Experts of a small language model.
Size: vocabulary 8192, 37.5M parameters.
Experts: 80 experts in each of 8 layers, 3 picks a token, a sigmoid router, a shared expert of 256 neurons.
Below are experts of layer 6 (counted from 0) of a mixture-of-experts language model. Rows are named router (the router's row for the expert) and show model dimensions 144-191. Each number is 500 + 25 x the weight over its row's rms, rounded and kept within 0 to 999. Numbers have three digits each.
After each expert's rows: a language model's description of what the expert responds to; "comes after" lists some tokens at least twice as common just before its tokens as in all text. This comes from a sample of Wikipedia text that the model never trained on. Tokens count by the router's weight.

# expert 23
router:493529459534489502509521474521475478443474502557503519489562544474510460544505488447468522501480529493500492458563507459510499492468511437496480
Description: Mid-row table pipes. Pipe separators between cells inside table rows, especially header rows and after names, such as Candidate | Votes, location | Photograph.
comes after: "  ", ")", "\n", " Candidate", "\"", " Party"

# expert 25
router:508509483502513517512505469537505462497493520483438520579498485503524495543473454499468484506506473478511448475505478521491505475511468479483493
Description: Sports scores and stats. Score and statistic digits, dashes in results, and sports nouns like match, round, touchdown, medalist, yards, in season and career records.
comes after: "–", " |", " (", " a", ":", " +"

# expert 49
router:515482471561511501473535492533501500459507507486466496561539507486488472519440458470507472522520487490463471511498457541466493491481490510522519
Description: Capitalized name openers. First syllable of capitalized names at line or cell starts, especially De, La, Del, Du, Glen, Ti, as in Denver, De Graafschap, Delaney.
comes after: " |", "-", "|", " in", ":", ","

# expert 21
router:499505421512492501510516476542474504451499530537461499516537499463485500594525485429488522512475483509537466531499494507518481491490526457487464
Description: Table cell separators. Pipe and semicolon separators between cells of sports results and statistics tables, especially the final pipe before a line break.
comes after: "  ", " 0", ")", " —", " 1", "%"

# expert 30
router:486540463542488486487511464506487473466476536545466480492502571494483452533452500506498521513474506512507467491549458518509491452483503445472504
Description: Numbers starting table cells. First digit or number at the start of a table cell or field, in sports results, scores and measures, such as 2–0 or 1.7 km.
comes after: " |", " (", ":", ",", ";", "N"

# expert 40
router:523490497508483514486489475522478479523501525540493517508503558475488464529501501507493506515503488494465456456497491513505499475507473448463497
Description: First table cell contents. Content at the start of a table cell or row, such as No. in episode tables, rank numbers, A, Player, Seats.
comes after: "|", " |", ";", " No", "/", ":"

# expert 19
router:484548500542488475468557485478496513494521520534496487573515504476478453575503518524504502505475480484519499529508533508532472496484520506489506
Description: Copulas in explanations. Linking verbs and nearby words in explanatory prose, like is, being, became, known as, and it after makes, or often, previously.
comes after: " was", " is", " it", " It", " are", " which"

# expert 47
router:494500443547501510490528499481476493480519484518500457511546508464511467539481467451517510480470495506491469512495519536510473495450482508520500
Description: Heading and title punctuation. Equals signs around section headings, and opening parentheses or quotes after article titles or list items, such as Name (, =Biography==.
comes after: "=", "\n\n", " =", "\"", "Population", " career"

# expert 29
router:524514495528476504511494482492451511493516512521478485500555468467483504485529492497472502514513473495471465525526473500450454505531467467467532
Description: Row-start markers. Pipes, hyphens and colons opening a new table row or list line after a line break, plus colons after infobox field names.
comes after: "\n", "\n ", "  ", " Coordinates", " Kingdom", " Phylum"

# expert 46
router:487503502491511492475500478491493486487503553544490508539508492487468494553463491485499488501508459478413442504500517473522507495494463491498513
Description: Table headers and markup. Table header abbreviations and layout tokens: Apps, Goals, Pts, GF, Votes, %, ±, line breaks and dashes in table rules.
comes after: " |", "|", ";", "=", " Apps", " Goals"

# expert 57
router:526472486500512506484525503541493526459498498495493477524528537506534495516480497475494552494493494468534499477521455554510502487479510500475494
Description: Nature noun beginnings. First pieces of common nouns after the, of or a, often in nature writing, such as o-yster, o-ak, o-cean, po-nd, bu.
comes after: " the", " of", " and", " a", " The", " Cape"

# expert 42
router:530481495478526521442502494463490497430543536509488502523527503462510509509496533470511507528480503478499511476528439508465495517491487494517485
Description: Opening word fragments. First syllable pieces of longer words after articles or prepositions, in history and politics text, such as di-plomat, Princi-pa-lity, prof-ession.
comes after: " the", " of", " a", " and", " his", " to"

# expert 0
router:500464501487515501493500457486495516486533545531511515504535508456506503485476452505479531549484501503500488507479452501489474479462496454457538
Description: Infobox field labels, "as". The word "as", as in "as of 2023", "as built" and "as well as", plus field labels opening infobox lines, such as Coordinates, Species, Website.
comes after: "-", " •", " served", " Time", " Binomial", " Preceded"

# expert 50
router:522489504522496490489520478519475474462464492508492484500512513445494485550454492437486485491530469473486470513530441530530486466453488499493462
Description: Section heading words. Equals signs and words of wiki section headings and infobox labels, e.g. Career statistics, Awards and highlights, Species, Scientific classification.
comes after: "=", "\n\n", " =", "See", ")", " career"

# expert 38
router:513524501540474512499494475473495470485500488533466475517529463453548532522540462493481541480489447485489468489515525553503482481502472493501529
Description: Sports dashes and roles. Dashes in scores and ranges (85–63), table pipes, and sports role words in football and athletics text, e.g. linebacker, coach, medalist.
comes after: "\n", " 6", " 3", " 2", " 1", " 7"

# expert 22
router:479542433495482478495500465534465490457502532504442508534508496466520504572511487460505551521476465511520486516509490547506481505482510482470473
Description: Table cell separators. Pipe characters closing table cells after numbers, percentages or names, often at row ends in election results and sports tables.
comes after: "  ", " 0", "%", ")", "0", " 1"

# expert 51
router:478489488535488478493526475511471515495490525512480487540510514493484454528455477503497525519533408504516508504492497477529506516464484496475507
Description: Article an, word starts. The article an, plus word-initial pieces like an-chored, pro, sim, repl, imp, frag before the rest of the word.
comes after: ".", "\n\n", " is", ",", " as", " was"

# expert 44
router:499485457531478533481538509483475476466474484543486470489555507462517472502484486443507512496461493526464504506489505523519515518478461507499485
Description: Openers and coordinate marks. Opening parentheses and quotes before qualifiers, paragraph breaks after headings, heading equals signs, and coordinate prime marks, e.g. (Moscow), (2017), ″W.
comes after: "=", ".", " =", "\"", ")", "Population"

# expert 55
router:474506510491454481522490448523447476487481513531487501517555484492472473547503478461499487516524470452492470531538460491533480483514518514511489
Description: Line breaks after headings. Newlines, mostly right after section headings, table rows or paragraph ends, plus heading words like See, Results, Awards, Species.
comes after: "=", " =", ".", ")", " |", "|"

# expert 36
router:491475437500484544496484463484492471476495496504462529533510500526481485523465514480485485533458472506524524493495449468517481471501504510491505
Description: Digits after decimal points. Digits after a decimal point or comma inside a number, in statistics, densities, percentages and batting averages, such as 119.26 or 96.2%.
comes after: ".", "–", "′", " |", ":", ","

# expert 48
router:501478472526485499493534494486506479486483528518466490528558529460488507508479440443479464537513444490467488454489508534494500518450502507505499
Description: Parenthesis after names. Opening parenthesis after an athlete's name in results tables, before a country code like (FRA), plus name-starting pieces and table line breaks.
comes after: " |", "|", ":", ";", " MF", " DF"

# expert 28
router:526511483534499499490517465508495496478541519504455481512584492487513493497514495519490507522509443511485492500509466548430483450492509460469505
Description: Field-label separators. Pipes after the first cell of a table row, such as year or date, and colons after infobox labels like Postal code:, Head Coach:.
comes after: "\n", ")", "  ", " Born", " Coordinates", "″"

# expert 41
router:523492493540498560517485470486471461505525521499493512510502514493486486515483510519489501515506506488489446495493472478493478465536466459492497
Description: Table cell numbers. Numbers and short codes inside table cells and ranked lists, such as ranks, vote counts, country codes AUS and GRE, positions FW, MF.
comes after: "|", " |", ";", "\n", " #", " Set"

# expert 58
router:474533513486445526516493483491491493486498516519481473514529504499485473522501470491497500524487478487491513518568478521483530454539498503498528
Description: Line breaks before lists. Line breaks ending a heading, list item, infobox line or table row, right before a new - bullet or | row.
comes after: ".", " |", "=", ")", "|", "-"

# expert 3
router:508533492506480484501513466538471504526528492547466487507470483482502476535495501519494509534430493496489501504509501549518482510493491491483470
Description: Past-tense action verbs. Main verbs and their endings in narrative or biography, often after he or to, such as began, took, viewed, returned.
comes after: " was", " to", " he", " also", " and", " He"

# expert 14
router:478499487513457518527510508484488511510519510543458532490501521490503491538516498481453514490470492471481515464481521503447473483509497499478474
Description: Work-type nouns. Nouns naming a creative work or its title after the or a, e.g. film, album, episode, book, publication, title, often followed by of.
comes after: " the", " The", "The", "ti", " a", " his"

# expert 63
router:476533475516495547438499482494493481471498485491491497484502527500499493492497500503481477528467481481474474537517434476513506459501511454498536
Description: US states and places. Place names and their endings, especially US states, countries and cities after United or New, such as States, York, Pennsylvania, Penang.
comes after: " United", " New", ",", "S", " in", " South"

# expert 6
router:488495490510479490483515450508483471472518507506501477523515566491486462495463500497471494543489511519471506479499467506495495466474517466509516
Description: Infobox field names. Field names beginning infobox lines, often right after coordinates, such as Country, Nationality, Genus, Died and Occupations, before a colon.
comes after: "-", " •", " Binomial", " Time", " Conservation", " List"

# expert 11
router:480495504499494513472492469486474491494519536521484483504498536497511483495455468503460521554490514506457479497491471515481505463461483428478469
Description: Infobox field names. Field labels in infobox lists, before a colon or "by", such as Location, Coordinates, Genus, Died, Release date, Edited by.
comes after: "-", " •", " Time", " Binomial", " Directed", " Date"

# expert 35
router:470535476531490513487503483513488522438506541548493476497525496515503478493509495528449513513490484523471499519524494484464482482480481454493548
Description: Infobox list dashes. Hyphen bullets and colons in infobox and See also lists, especially before Coordinates, Born and List of entries.
comes after: "\n", "″", " Born", " Coordinates", " Kingdom", " Website"

# expert 53
router:522521484480504516490514486481488498423533528496464512500513525460494476506457484493527508510499507503479504492516512521467488493497476498509507
Description: Latin prefix starts. Word-initial prefix pieces beginning longer words, such as inter, pro, pre, con, trans, post, as in intervening, prosecution, congressional.
comes after: " the", "-", " a", " an", " The", " its"

# expert 24
router:486524431510499509514494478504498482441494498513447522531498519501515464526446502498482495531470505509506511496549458528518507441481473453472513
Description: Integer digits in text. Digits of counts, capacities and altitudes in prose and infoboxes, often an inner piece of a number, such as 7,200 or 841 km.
comes after: " |", ".", ":", " (", ",", ";"